config.yaml
d_expert: 64
router_score: "softmax"
router_bias: true
init_std_up: 0.027
weight_decay: 0.026
seq_len: 1024
Below are experts of layer 4 (counted from 0) of a mixture-of-experts language model. Rows are named router (the router's row for the expert), down (a neuron's output weights, with its number) and show model dimensions 0-127. Each number is 128 + 24 x the weight over its row's rms, rounded and kept within 0 to 255.
After each expert's rows: a language model's description of what the expert responds to. This comes from a sample of Wikipedia text that the model never trained on.

# expert 57
router [113  97 114 150 120 156 125 117 123 105 109  97 139 160 136 126 151 149 149 105 151 126 122 143 100 105 131 163 149 110 127 127 140 141  90 123 120 121 141 100 128 145 134 184 120 114 127 151 137 135 104  83 147 126 125 134 140 122 167 145 126 162 100 106 153 124 190 133  93 139  94  69  91 115 145 185  98 163 121 114 137 151 139 161 151 141 111 203 145  88 142 112 116  96  91 133 151 117 155  99 162 119 153 147 117 131 117  89 164  99 141 121 125 158 135 121 138 125 151  79 128 120 136 154 101 166 131 146]
down0 [129 127 162 157  98 147 163 160 159 147 125 131 125 119 160 110 113 134 159  99 138 138 109 154 138 128 115  79 134 110 147 155 148 177 148 103 158 151 109 144 181 122 131 138  92 140 131 127 119 123  98 134 121 163 157 130 102  89 130 128 148  92 146 124  92 117 140 132 130 154 163 134 156 112 145  95 138 120 149 107 135 158 140 131 109 181 148 136  70  98 114 124 121 136 106 135 145 137 108 150 144 136 105  79 145  81  92 126 121 107 138 136 113  81 103 153 152 170  96 119 160 130  59 114 134 109 162 135]
down1 [105 168 120  84 163 136  96 124 106 144 157 100 109  99 137 183 130 135 153 122 128 128  99 134 155 108 112 137 126 119 110  69 136 131  95 134 116 140 135 121 131 135 103 105  90 119 114 117 156 103 116 132 128 135 120 150 117 135 116 112 143 103 103 113 113 150 166 121 128 116 130  78 157 168 136  77 133 137 116 107 164 115  96 142 106 105 133 123 123 133 126 127 138 171  86 155 174 122 123 152 151 105 112 102 121 103 131 152 144 175 148 104 118  93  69 132 125 131 134 165 123 101 123 176  49 117 125 117]
What it handles: Capital letters that begin names or words, split from the rest, after pipes, dashes, spaces or quotes, as in A-renitalea, M-omper, P-overty.

# expert 5
router [ 88 155 123 149 125 147 102 158 118 100 131 120 135 129 125 148 152  98 118 124 136 111  83 123 123  99 132 109 171 110 161 135 150 119  90 103 140 159 182 146 109 137 149 139  97 156 106 136 115 126 112 157 153 136 140 143 127 127 225 128 178 109 134 138 111 140 192 127  90 128 129 119 137 101 114 163  61 105 112 103  76 121 147 133 136 135  91 126 119 130 159 146 134 154 138 135 157 144 113  95 172 130 103 138 115  90 138 125 123 125 120 145 125 124 134 114  88  93 120 108 115 128 163 154 123 117 146 129]
down0 [159 148 103 123 126 128 124 123 126 136 125 107 140 135 125 159 122 142  77 156 143 115  98 134 107 100 137  94 123 175 128 138 181 153 105 102 165 140 131  97 188 115 108 169  95 107 118 112 132 105  98 115  99 152 100 116 116 198 120 150 121  96 150 127 143 113 126 141 136 131 125 123 126 170 171 147 149 135  99 142 108 141 129  81 159 114  98 148 152 102 127 158 166 136 131 109 134 156 104 109 130 143 132 132 113 156 120 110 183 162 104 145 131 110 128 149 145 126 153 116 126 151 151 101  98 191  95 156]
down1 [110 142 150 127 155  98 109 134  98 165 129 140 133 141 130 117  68  99 126 155 106 135 127 160 125 156 147 104 143 137 176 135 117 100  89 115 126 120 116 168 145 134 134 137  82 137 140 107 114 158 156 142 146 123 147 115 157 184 145 125 147 129 133 153 116 113 131 123 121 139 123 129 135 124 114 156 106 117 135 120  94  90  96 100 138 106 128 111  96 136 176 108 142 109 140 116 135 112 118  95 117  42 108  86 160 137 137 135 130 134 174 114 107  99 149  88 112  87 134 135 146 149 132 129 155 125 135 213]
What it handles: First pieces of capitalized names and prefixes such as Pre, Sche, Re, per, inter, plus section-heading == marks.

# expert 15
router [123 116 125 190  96 155 155 139 138 115  96 156 123 123 108 171 138  65 120 125 141 132 101 130 110 106 178 182 187 117 150 130  83 129 140 103 137 157 121 147 119 119 127 147 133 124 127 132 125 104 124 110 142 116 140 145 146 101 132 141 143 140 106 153 103 147 111  96 153 136 172 116 120  78 106 147 119 111 133 111 109 156 138 162 143 148 132 177 159 128 136 111  97 116 170 148 151 104 121 102 150  97  96  78 120 105 123 119 149 109 132  95 165 149  71 114 107 128 128 100 101 109 167 136 138 123 142 119]
down0 [112 163 154 122 107 144 119 117 117  98 140 143 134 165  95 141 152 136 112 107 112 120 143 145 149 154 115 124 117 139 119 150 125 146 143 122 142 142  94 139 134  97 120 142  97 152 101 113 215 123 157 169 131 143 166 162 125 112 132 130 142  79  81 136 107 135 126 137 103  95  67 131 152 116 180 140 147 102  86 136 161 125 137 128 130 141 117  87 114 130 175 117 149 142 152 117 111 172 146 162 138 132 161 112 160  96  99 117 119 130 131 122 141 135 148  91 103 171 153 164 138 125 140 104 126 132  87 163]
down1 [159  87 142  96 118 138  82 155  95 126 103  64 102 154 100 104 113 133 151 132 156 136 126 152 152 134 133  92 131 125 113 106 150 109 144  80 148 137 113 156 124 118  81 117  98 121 158 131 105 116 122 121 144 120  78 166 118 120 143 132 111 104  98 133 117 113 106 123 140 141 154 115 146 165 147 169 107 149 136  95  77  95 113 171 125 129 131 135 119 130  92 140 125 148 145 129 116 140  98 113  92 101 124 162 170 140 139 143 155 126 141 141 169 116 176 146 128 110 110 181 160 158 109  80 132 131 123 153]
What it handles: Connectors like and, &, or and dashes, plus decimal points, pipes and spaces between numbers in tables, as in 12 & 13, 96.3%.

# expert 32
router [117 119 114 133 118 153 173 121 138 109 133 113 155 154 139 139 135 149 156 112 174 138  56 126 124 106 120 101 142 132 154 149  89 122 109 115 172 150 121  76 100 131 120 136  94 121 128 123 126 118 138 118 148 133 135 118 137 112 216 166 122 125  86 135 102 137 167 105 136 149 100 117 131 113 117 154 149 111 138 116 119 144 130 130 135 150 133 145 113 104 140  83 104  65 107 143 132  88 130 128 132 135 153 111 116 114  77 109 189 108  73 113 122 127  87 116 109 137 128  88 107 135 143 133  98 122 144 139]
down0 [123 160 168 139 123  98 107 113 129 135 126 112 136 142 124 159  99 127 123 156 123 136 160 110 135 159 153  94 169  82 118 112 132 123 143 128 147 144 151 107 127 142 132  92 141 137 108  76 125 145 117 113 148 108  91 156  82 139 149 136 110  85 106 141 123 129 115 118 172 114 118 182 118 140 148  98 154 183 141 123  73  93 138 124 117 108 112 117 153 123  94 120 139 118 135 100 119 113  94 143 100  91 133 169 149 146 142 112  60  76 116 124 163 133  85 152 148 114 118 123 147  88 111 108 149 114  98 118]
down1 [136 153 118 117 148 132 128 151 112 177 153 155 145 122 112  87  95 130  88 140 178 108  92 155 149 117 103 131 107  99 117 145  98 125 149 174 144  87 118 135 111 138 116 123 181  99 165 187  95 171 113 144  71 130 139 145 110 119 127 136 115 144  90 144 125 124 128 136 121 116 107 113 124 145  79 112 134 133 145 135 132 105 137 122  90 150 126 108 118 166 115 129 132 139 146 149 117 131 131 117 140 155 122 103 126 131 121 130 103 133 113 130 176 155 126 148 128 137 174 113 166  92  71 100 128  96 185  99]
What it handles: The determiners the, a and an and possessives like his, its and their, often after of, in or was, before nouns or words like first.

# expert 22
router [118 156  88 133  90  79 126 136 164 110  79 127 146 146 124 130 136 153 143 128 142 135 154 126 109  87 180 168 121 135 172 152 147 129 103  94 121 116 133 136  96 102 148 124 114 165 128 100 157 100 111 122 131 111 149 119 151 115 145 151 104  78 112 118 120 116 196  85 116 150 121 121  84 150 132 114 110  85 136 122 150 134 160 162 141 145  88 189 125 138 138 123 132 113 135 133 134 134 174 108 157 115 133 120 132  93 123  99 131 124 117 111 119 130 134 120 115 101 123  96 124 191 108 168 141 160 120 141]
down1 [137 118 126 112 126 137 169 173  68 117 140 179 108 110 107 141 130 112 110 126 106 148 101 105  86 140 121 112  80 121 143 161 121 129 105 136 116  92 115 128 100 141 127 117 148 143 119 127 120 134  91  94 126 134 162 172 131 130 146 146 121 147 196 106 128 160 105 142  79 114 127 140 142 154 126 136  80 127 123 126 148 142 171  95 102  87 108 107 140 134 125 114 159 137 107 123  86 130 108 163 150 129 183 129 153 121 130 121  99 121 106  98 166 151 119 174 131 124 152 148  65 148 108 132 130 140 108 148]
down2 [158 116 101 137 128 121 111  91 162 150 145 111 127 115 152 130  89 154 134 101 154 171 123 111 170 141 119 130 123 139 112 102 119 166 149 132 101 129 147 137 107 117 126 165 117 157 166 134 120  74 145 108 110 129 142  60 104 139 141 133 135  76 136 157  95 127 155 119 137 137  76 115  78 120 149 145 131 133  96 197  77 131 108 141 106 146  85 141 117 173 119  99  99 122  96 137 130 173 157 111 114 118 134 156  88 119 150 142 123 106 134 129 144 151 132 115 114 105 140 136 121 134 137 100 157 146 106 151]
What it handles: Short word-internal pieces like im, ag, og, ob, ib in words and foreign names, such as ch-im-ney, m-ob-ilized, Mar-ib-or.

# expert 4
router [115 125  87 129 166 137 175 107 140 120 112 106 146 134 154 143 137 107 140 113 131  84 115 132  90 143 123 103 153 124 167 127 135 173 151 137 171 125 150  71 117 115 127 160  62 121 129 117 178 121 128 133 145  86 141 182 132 103 144 147 137 169 102 157  74 131 105 128 124 130 155 133 136 133 110 136 104  98 175  89 114 122 190 160 135 151 121 156  87 121 127 129 116 128 122 137 155 140 141 139 133 116  85 126 109 132  72 128 105 114 125 112 158 119 131 126 126 108 138 138 127 145 149 147 139 122 144  78]
down0 [131 124 165 162 147 136 118 122 156 114 133 137 104 109 128 143 149 176 114 151 119  61 154 142  69 160 120 150 131 121 136 113 130 118 103 131 142 163 118 125 114 141 130  95 133 173 111 128 116 115 124 141 142 140 115  81 121 127 103 112 144 156 121 137 108 147 108 115 106 155 165 112 135 151 118 123 100 121  89 106 133 165  79 108  96 110 190 119 166 152  92 136 165 113 129 104 132 129 100 129 135 154 140 133 141 118  98  99 151 117 149 149 131 181 183  89 107 170 119 115 146 132 122  90 145  92  89 143]
down1 [123 131 148 145 120 124 114  88 112 137 130 119 108 159 139 114  77 120 131 148 140 174 114 160 136 137 117 120  93 162 145 136  78 162 146 136 110 117 143 160 149 141 109 119 110 126 103 156 117  98 105 151 110 132 105 129 135 139 164  96 120 128 139 149 118 117 120 172 127 126 117  91 157 153 110 166 154  78 142  98 145 127 161 102 129 139 117 135 125 145 136 146 112 138 164 106 123 154 106  81 127 121 113 139 127 152 153 101 221 129 154 153  73 141 112 186 105 173 141 124 128 142 128 107 137 173 118 147]
What it handles: Nouns naming the kind of organization or thing after a modifier, such as team, school, band, film, company, club, Championship.

# expert 11
router [133 120 122 125 137 152 127 136 133 105 110 111 138 144 171 114 134 105 156 130 143 123 108 122 105 116 162  96 197  91 127 133  74 157 162 100 166 105 164 126 124 123 130 131  95 162 111 118 131 182 140 124 150  87 162 142 153 104 146 126 117 148 120 118 122 152 117 111 138 142 103 122  85 117 161 118  95 119 138 111 133 145 139 148 162 163  87 130 139 131 143 110 117  82 122 148 152  79 172  84 151 109 140 105 112 128  86  96 146 106 110 120 115 174 115 121  96  92 171 103  80 115 131 137 114 137 121 126]
down38 [142 150 132 119 100 134 131 133 110 148 125 136 146 108 140 123 140  82 122 189 107 121 141 138 139 124 128  94 102 146  54 101 128 135  98 111 126 150  79  92 145 179 119  82 125 119 153 156 120 133 102 100 124 127 102 139 108 130 108 123 119 115 130 100  93 102 150 139 144 178 163 156 155 123 127 158 106 115 101 141 135 193 133 134 124 153 143 159 110 114 154 160 181 134 122 149 161 154 101 121 136 181 103 136 119 112 111 131 108 140 131 112 109 135  87 156 125 119 177 136 134 130 155 108 105 144 149 163]
down39 [157 145 104 136 143 136 122  99 125 111 143 125 107 139 128 105 154  99 137 137 190 136 108 120 141  96 100 109 128 142 146 119 151 136 111  85 142  73  99 126 111 145  90 142 142 135 114 168 161 105 114 142 153 167 115 108 112 132 110 115 129 107 151 150  82 121 122 124 133 140 135 104 134 129 137 128 145 169 113 112 112 123  89 114 145 120  79  93 171 106 137 107 158 123 115 111 159 146  99 166 125 131 117 142 109 183 166  73 133 111 101 146 134 108 128 102  96 112 210 124 128 167 129 144 118  92 109 104]
What it handles: Third or fourth digits of years in dates and life spans, especially 9, 8, 7 after 18 or 19, e.g. 1899, 1872.

# expert 49
router [108 105 137 149 153 160 149 126 154 109 108 127 141 173 157 134 133 141 138 112 151 107 149 128 128 133 138 111 189  96 135 163  84 125 160 128 145  85 159  97  96 100 139 145 102 170  85 123 134 164 123 117 150 119 142 132 143 114 142 124 140 154 123 134 149 173 136 116 138 148  99 120 113 114 198 136  77 110 148  97  92 136 134 134 160 169  97 167 139 117 141 101 118 122 101 162 157 102 151  66 144  99 135 116 121 135 117 101 144 109 123 120 124 149 116 110 116 106 135  98  92 131 132 135  70 126 129 119]
down1 [139 126 127 101 135 168 134 124  72 107 192 111 131  99 104 153 116 188 103 130 143  93 114 149 130  89 133 142 111 105 116 103 131 111 116 110 187 133 139 133 146 103 138 111 159 132 112 134 118 132 158 138 139 138 103 114 116 178 176 136 185 143 113 141  66 153 127  93 156 111 135 152 134 157 141 139 105 139 108 136 139 123 137 130 129 114 139 124 111 160 123 138 121 119 133 126 174 148 115  93 142 150 156 140 115 135 152 114 111 147 141 158 165 146 136 100 117 135 152 170 114  90 113 138 126 170 159 188]
down2 [ 97 171 134  74 137  99 133 103 113 103 174 146 155 133 112 145 158 106 132 134 151 115 135 108 141 108 161  85 115 122 115 175 127 152  72 141 126 120 181 146 139 116  97 127 116 141  95 123 123 135 129 141 136 105 130 112 136 119 147 104 105 107 142 118 148 119  98 144  93 146  80 125 135  88 111 169 116 138 125 133 146 131 134  83 112 100  86 100 158 121 132 130 177 101 107 151 182 160 128  81 135 153 145 138 119 124 151 126 151 143 117 118 180 141 103 178 132 116 134 126 157 138 109 135 119 163 143  88]
What it handles: Third and fourth digits of years after 18 or 20 in dates and tables, such as 2023, 2019, 1883.

# expert 50
router [121 159 109 131 142 141 128 112 101  99 124 125 151 139 125 161 130 117 130 125 172  96  93 136  98 145 144 115 157 101 161 133  91 137  94 122 123 103 173 141 145 140 151 140 107 128 107 160 162 183  97 106 164 129 130 122 126 116 192 139 145 136 129 138 138 138 187 141  91 136 111 110 115 129 139 156  60 163 128 104 149 150 131 154 126 119 116 142 144 120 135 124 126 109 109 150 150 132 103 139 184 107 118 164 118 130 151 100 166 129 149 140 126 135 143 115 122  91 154  81 124 171 169 178 145 169 135 135]
down0 [176 101 149 165 117  85 174 146 108 139 136 159 147 142 139 160 109 112 149 131 100 120 158 128  98 124 126 119 153 154  88 150 184 117 114 101  99 141 140 143 140  96 181 117 147 141 111  88 119 122 112 157 140 151 121 126 120 100 142 155 163 142  95 124 141 139 151  92 157 123 131 147 129 132 151  81 164  80 116 156 129 109 152 138 134 104 160 150  50  98 133 118 125 131 149 117 108 161 158 141 137 131 123 104 125 104 142 107 107 151 145 138  92 131 102 156 150 124 135 128 129 149 135 103 173 155  97 151]
down1 [160 145 164 145 125 136 145  92 113 135 147 112 146 108 153 120  96 126 122 142 117 158 152  98 100 162 140 158 166 155 134 117 136 156  97 109 153 141 132 158 182  93 116 111 128 155 149 142 118 132 146  86 146 151  92 114  92 124 120 107 115 167 107 160 123 115 158 143  97 149 144 166 165 147  84 132 162  75 101 139 141 127 115 162 122  87 120 135 113 115 148 146 155 131 110 165 124 141 105 101 124 166 160 149 184 126  79 152 117 120 133 145 134 115 145 109 156 114 119  80 105 135 101 126 126 105 106 159]
What it handles: The first capitalized piece of proper names, especially people's names in tables and lists, such as Dav in Davies, Sh in Sharon, J, St and Al.

# expert 21
router [125 180 129 186 105 150 129 148 124 121  98  92 132 128 128 166 128 138 137 102 125  61 107 116 132 169 143 127 132 138 137 149  73 118 163 108 129 177 130 108 124 150 140 141 136 119 138 135 122  91 138  91 148  81 137 142 141 120 129 172 129 120  99 118 114 139 131 115 110 139 114 140 125 105 132 128 118 174 169 101 163 141 133 111 136 132 128 121  74 131 129 110 120 119 161 149 142 106 179 114 160 117  74 126 140 126  60 119 126 142  93  90 151 149 121 118  82  93 144 134 124 151 159 141 104 124 121 159]
down1 [151 170 160  98 118 145 119 146 134 139 138 133 105 132 109 147 162 144 190 123 138 162 195 140 149 139 119  70 183 135 134 101 111 107 116  96  98 143 170 139  92 114 144 109  84 134 118  90 141 149 138 123 148 125 125 105 122 122 139 126 147  87 135 129  70 138 112  92 116 134 159 122 131 124 147 111 119 130 122 156 163 136 108 114 134 136 124  73 166 121 103 169 101 158  60 136 110 130 130 148 132 112 115 108 128 143 141 121 104 136 162 132 109 138 132 141 141 173 152 115 143 111 109 157 123  90 130 112]
down2 [122 119 100 138 126 144  88 117 156 140 147 124 160  74 115 134  66 151 118 112 125 100 152 120 124 165 123 111 152  93 123 121 137 103  87 127 135 161 152 139 199 153 113 122 109 171 129 113  87 139  85  86 129 148 147 148 113 144 103 112 127 183 105 115  80 121 129 168 147 102 123 112 142 127 133 102 116 167 110 110 117 114 115 125 149 114 127 148 131 152 110 144 121 101 144 132  95 123 121 153 141 117 122 104 111 142 112 147 144 119 133 128 127 121 127 148  85 119 120  67 140  73 177 123 163  98 101 151]
What it handles: Digits inside numbers in tables and measurements, as in 61.2 and 393.388 km, plus word endings such as min-us, bon-us, vers-us, un-til.

# expert 53
router [108 118 119 158 109 151 154  76 144 122 134 132 147 142 188 150 133 152 138 113 112 108 107  80 123 152 126 153 132 128 133 147 140 137 168 129 126  99 144 159  55 142 143 144 115 113 131  63 162 142 150 104 133  96 147 164 147 111 108 171 137 188 105 140  91 177 149 122 114 154  94 136 114  94 129 115 116 114 148 107 133 124 139 116 129 149 140 149  98 115 138 111 109 143  92 145 137 110 166 119 132 136 130  59 123 102 108 127  89 113 105 107 152 134  99 127 103  79 136 128 112 126 128 130 126 147 109 130]
down4 [197 130 143 119 144 117  84 139 114 119 106 140 105  98 114 141 132 136  98 124 130 108 103 151 118 114 161 138 145 109 119 163 103  79 112 111 144 110  91 114  94 131 120  74 138 147 132 169 128 165 132 112 108 147 157 107 120 125 125 114 107 169 115 125 103 137 135 114 141 149 148 175 138 109 111 151  85 123 148 122  88 120 127 107 160 117 185 143 136 168  85 100 149 138 147 145 115 128 122 115 159 130 108 132 135  97  88 161 166 121 117 133 117 137 141 100  76 109 151 104 101  90  78  99 153 151 115 133]
down5 [ 79 112 127  97 103  85 152 137 145 123 171 105 143 106 130  88 136  99 135 174 111 189 109 110 156 126  99 103 109 112 149  87 139 102 107 139 107 104  81  99 113 139  91 139 142  86 165 147 149 139 136 142 115 113 109 139 115 168 110 132 154 101 112 158 174 113 118 136 125 119 138 137 107  74  89 109 135 105 120 146  98 119 124 135  84 115 129 143 147 163 130 104 109 166 166 143 133 137 137 138 114 127 152 141 160 144 141 101  99 138 113 132 147 141 127 111 164 137 166 146 186 136 140 122 129 163 144 142]
What it handles: The s after decades like 1960s, final digits of dates and figures, and nouns such as century, culture, States.

# expert 59
router [106 105 143 125 120 127 143 146 151 121 121 107 125 137 134 120 130  86 143 130 166 165 150 118 105 125 116 131 128 103 135 146 173 123 162 127 160 130 131 168 144 177 146 140  99 145  92 108 132 162 147 106 155 102 120 180 124  95 132 145 130 109 116 141 151 146 133 127 110 145 161 134 125 108 131 131 103 121 162 120 143 156 156 151 142 142 117 140  53  90 175  81  98 131 124 147 142 118 199 112 147 108 135 161 126 145  83 113 124 105 114  94 104 145 117 119 117  95 118 126  99 143 125 137 134 151 208 131]
down0 [189 126  99 136 123 135 148 136 108 124 143 146 134 135 129 144 155 162 116 132 147 191 101 129 128 184 128 131 102 137 101 120 124 172 174 104 102 144  95 138 115 113 124 108 111  79 133 147 120 147 150 149 139 105  90  83 142 116 151 132  97  67 163 135 125 120 104 170 121  99  88  89 127 150 145 160 148 108 162 133 138 105 128  91  84  76 124 136 167 131 105 135 144 111 132 143 131 121 125 102 131 140 144 104 145 121 122 165 110 101 115 124 146 133 147 140 117 126  95 141 128 166 159 103 116 156 123  87]
down1 [120 122 182 139 115 104 147  90 133 123 129 126 132 115  82 141 150 139 113 149 133 117 129  95 162 138 115 160 127 113 123 123 121 169 124 172 122 137 154 106 115 139 170 117 193 138 166  97 122 186 116 132 101 128 135 135 111 127 108 131 170 145 147 121 115 156 127 161 177 137 174 151 116 138 122 130 145 143 118 119 140 133 156 106 114 118 140 112 152 109 154 139 115 108 120  80  72 130  84 111  80 106  95 149 118 150 140 133 134  51 162 125 115 119  96  93  98 145 143 119  96 111 132 121 130 155 111 131]
What it handles: Common nouns after the or headings in media and list articles, such as record, album, series, number, version, score.

# expert 0
router [115 111  91  98 104 130 118  95 125 116 114  90 140 124 105 150 143 124 128 123 119 101  79 114  92 122 133 161 126 119 180 139  91 150 127 114 135 114 169  62  50 104 139 162 110 131 132 102 169 182 114  83 155 114 130 150 142 119 151 135 171 104 124 126  88 138  91 113  80 136 185 135 121 113 124 116 129 101 150  93 136 135 154 139 142 124 119 149  73 120 134 130 119 128 117 151 136 138 130 117 147 113 152 111 116 123 135 109 105 107 128 119 162 150 122 110 124 117 118  97 118 135 149 131 157 144 155 175]
down1 [115  75 139 105 132 133 188 138 149 133 120 147 121 109 119 109 113 113 103 122 115 106 146 132 148 111 165 150 146 133 123 114 158  95 143 135 170 114 131 152 115 119  95 123 135 153  99 103  74  88 146 110 159 114 144 176 130 118 138 128 114 122  72 113 118 128  88 137 190  97 142 136  88 179 144 128 113 105 170 156 108 126 122 126 135 102 100  90 120 124 106 118 133 130 112 141 143 119 190 130 134 102 130 112 138 177 155 126 121 117 114  84 121 104 103 152 116 119  90 109 139  84 148 147  92 117 145 112]
down2 [112 116 138 126 160 139 119 122 171 171 144 111 139  79 159 152 127 125 113 138 126 141 177 129 173 153 116  81  87 111 129 125 157 165 139 133 145 175  99 115 123 114 145 144 142  91 132 148 111 161 141 127 119 111  99  72 183 112 129 116 131 168  87 117 130 119 108 118  70 150 186 117  84  99 112 126 125 140 151 153 149 127 114 136 146 149 158 131 183 137 144 123 112 147 105 122  91 149 123 103 149 148 149 107  97 146 137 162 100 127 118 123 137 115 141 115 130 163  89 133 151 148 116 112 107 116 114 127]
What it handles: Word pieces inside proper names and foreign or Asian words, plus place nouns, such as Hum-ay-un, wings-pan, city, Lake, km.

# expert 54
router [125 163  92 182  96 111 111 110 152 119  94 122 131 139  99 127 118 152 149  98 148  89 116 124 146 137 155  81 138 111 122 149 100 178 120  84 138 116 133  97  85 126 132 120  70 106 109 160 144 177 123  93 139 130 141 128 130 128 150 130 131 120 108 138 113 137 122 111 115 158 106  89 110 116 124 152  87 116  93 103 117 117 141 154 133 134  91 141 157 157 164 120 121 107 115 149 146 130 123  66 152 106 108 109 111  68 129 141 133 129 141 145 135 142 133 114 140 111 183 110 117 161 179 146  86 114 129 112]
down0 [120 132 121 129  86 146 151 157 129 138 101 144 150 150 131  84 131 118 124 161 160 143 131 115 152 101 149  75 120 129 120 162  92 133 127 131 122 102 136 154 120 133 164 131 158 152 167 157 164 119 126 131 138 134 105 129 152 152  95 116 109 155 143 107  90 145 130 118 103 106 101 112 143 106 100 117 120  72 132 141 137 131 108 114 116 139 131 172 151 104 118 110 176 126  71 131 133 153 117  87  83 106 119 108 143 148 106 125  98 117 119 172  92 139 122  68 139 145 108  56 159 138 132 124 100 115 170 138]
down1 [135 141 155  99 150 137 124 117 135 145 160 137 170 162 113 107  98 141 113 124 152 136 110 126 215 134 170  99 116 159 107 168 114  97 145 156 132  90 131 139  90 104  88 140 135 154 124 164 125 137 108 130 139 100  96 134 107 141 109 140 134 114 123  80 133  83 119 113 140 152 155  99 104 127 154 171 107 164 110 139 120 104 119 101 151  89 126 134 124 124 116 144 160 176 138 112  99 138 118 123 131 109 152  96 140 100 151 136 148 124 136 194 122 157 125 149 112 113 156 141 106 167 157 139 141  97 137 160]
What it handles: Opening pieces of words, often c, C, cl, con, sc, ec, Pat, imp, com, as in exec, Indecent, Patras.

# expert 18
router [121 181 113 151 163 160 145 132 163 114 112 125 122 122 170 145 143 146 141 106 143 105 142 142 123 154 162 128 189 123 164 129 125 155 132 132 143 194 145 119 112 134 124 233 105 125 120 118 154 136 120  95 134 119 139 140 148 132 153 128 135 151 133 171 109 131 139 109 111 139  85  89  94 141 143 135  90 129 112 121 137 137 150 149 140 148 121 183 124  84 127 138 114  78 104 133 146 108 120  72 150 138 116 147  88 123 126 120 125 102 140 114 116 118 124 107 137 138 157  83 125 159 122 135 129 119 117 111]
down0 [129 111 119 119 174 120  93  86 165 117  97 103 131 140 113 122 110 169 136  95 153 126 130 132 137  92 103 121  97 130 114 152  87 122  85 115 142 125 178 112 113 143 136 140 117 142 132 114  94 118  83  91 111  97 125 108 160 123 155 103 103 121 146 186 116 115 121 108 166 158 131  96 129  98  99 156 149 103  83 128 104 131  94 138 114 125  95 113 159 124  71 124 180  82 154 128 125 139 119 107 142  98 141 112 137 137 151 154 163 116 136 137  97 154  97 110 103 126 129 128 154 103 103 130 130 112 145 176]
down1 [118 113 103 103 127  96 161 133  78 134 184 151 126 121 143 149 165 134  92 122  95 123 130 109 125  90 143 118  86  93 120 144  95 166 118 134 146 114 167 143  98  91 134 103 116 131 103 149 154 129 110 133 100 105  96 109 117 184 100 158 150 100 165 163 123 121 144 128 113 142 131 119 100 123 117 131 151 137 162  97 172 142 124  78 124 137  90 100 147 184 132 138  95 115 148 112 134 165 143 134 115 131 131 142 136 163 123  89 138 102  99  89 152 128  83 146 111 159  99 133 121 126 123 151 156 140 139 105]
What it handles: Single capital letters or capital pairs inside acronyms and codes, such as ALG, AASHTO, ROTC, NAS, 2001 KS.

# expert 24
router [ 83 162 152 137  83  98 140 131 163 136 126 117 143 136 136 130 128  78 148 124 170  90 128 116 110 113 114 143 139 114 128 125 140 111 179 109 146 105 113 136 106 126 131 121  89 125 100 122 145  96  76 101 141 101 144 194 140 106 142 145 140 110 122 134 131 137  99 125  92 139 182 122 123 122 152 118 137  92 148 112 148 140 167 135 144 143 111 125  97  90 143 130 122 128  94 164 147 103 142 123 129  92  99 127 124 131 113 130 109 121 130 133 125 147 136 115 153  66 151 117 127 208 132 158 110 154 153  73]
down0 [155  94 115 120 132 155  95 111 112 135 147 120 129 176 103 109  90 112 130 147 106 103 118 143 103 147 123 126 132 157 159 149 140 124 163 176 114 110 136 114 158 120 141 127 107 124 138 139 143 102 147 103 110 144  80 120 106 100 149 104 108 132 119 126 104 143 169  86 161 132 109 182  90 129  95 151 137 158  96 156  93 138 159 170 165 164 142 168 120 145 123 135 107 114 110  94 121 129 101 116 114 107  67 146 119 158 138 125 127 134 145 102  73 165 130 108  97 142  82 136 107 129 123 155 100 108 148 144]
down1 [137 172  98 150 134 113 148 120 129 109  91 139 125 142 162 124  98  96 149 137 155  97 114 140  98 133  62 134 123 121 141  87 133 100 128 172 119 108 134  96 152  93 105 140  97 108 127 113 131 140 182 111 140 129 111 131 172  84 150 123 115 133 157 107  92 138 101 168 135 142 165 124 120 166 148 118 156 105 122 134 109 143 157  90 112  87 113 124  88 126 102 165 161 160 167 138 145 105  95 159 170 109  91 126 152 120 145 114 154 137 143 109 119 168 127 132 131  94  91 159 147 120 123 124 115 122 150 121]
What it handles: Everyday nouns and verbs after the, a or to, such as part, work, use, role, head, deal, play.

# expert 29
router [111 105 139 124 135 119 149 121 127 117 119 123 141 135 130 137 157 151 152 118 153 121  72 115 115 131 122 149 146 117 114 133  54 141 113 148 171 121 155  93 134 162 133 138 103 130 120 121 129 143 121  84 140 141 135 109 151 107 186 157 123 152  91 149 136 124 144 109 113 141 116 119 129 131 103 153 106  96 113  94 125 183 132 115 140 146 114 116  99 119 156  85 113  89 159 121 139  92 139 123 149 138 153 159 123 158 124 101 118 109  75 115 114 147  83  98  94 124 152  50 109 159 130 139  99 159 176 135]
down0 [125  62 125 187 135 157 161 162 142  85 136 172 129 119 143 169 105 117 143 147 129 112 120 143 132  89  66 116 121 159 110 130 143 123 153 139 126  96 131 130 148 118 154 181 133 104 133  94 101 137 125 129 143 150 104 141 122  71  70 123 110 101 103 146 171 111 103  99 183  99 129 144  97 143 166 119 109 118 102 141 124 141 136 143 134 118 138 100 100 138 112 111 116 120 117 104 139 133 120 132  63 138 138 142 130 158 128 102 141 139 101 151 107 110 152 120 136 106 143 121 143 114 125 112 124 178 137 113]
down1 [158 117  92 123 180  80 119 112 108 130 161 133 120 159 128 157 127 104 118 129 151 156 121 170 105 103 104 152 147 130 158 126 163  86 141 141 111 120  89  64 101  92 131  90 117 127 119 170 117 123 147 136 150 117 102 137 104 152 114  82 122 149 129 140  82 129 150 143 133 115 141 148 110 106 137 113 129 162 154 133 126  73 119 107 168 152 119 128  99 115 105 158 128 122 141 115 162 130  82 107 158 147 143 124 118 120 107 112 172 180 136 151 100 174 160 111 130 146 127  99 117 118 141 103 141  92 131 144]
What it handles: Subject pronouns and articles in running prose, e.g. a, he, it, she, they, often after that, what or is.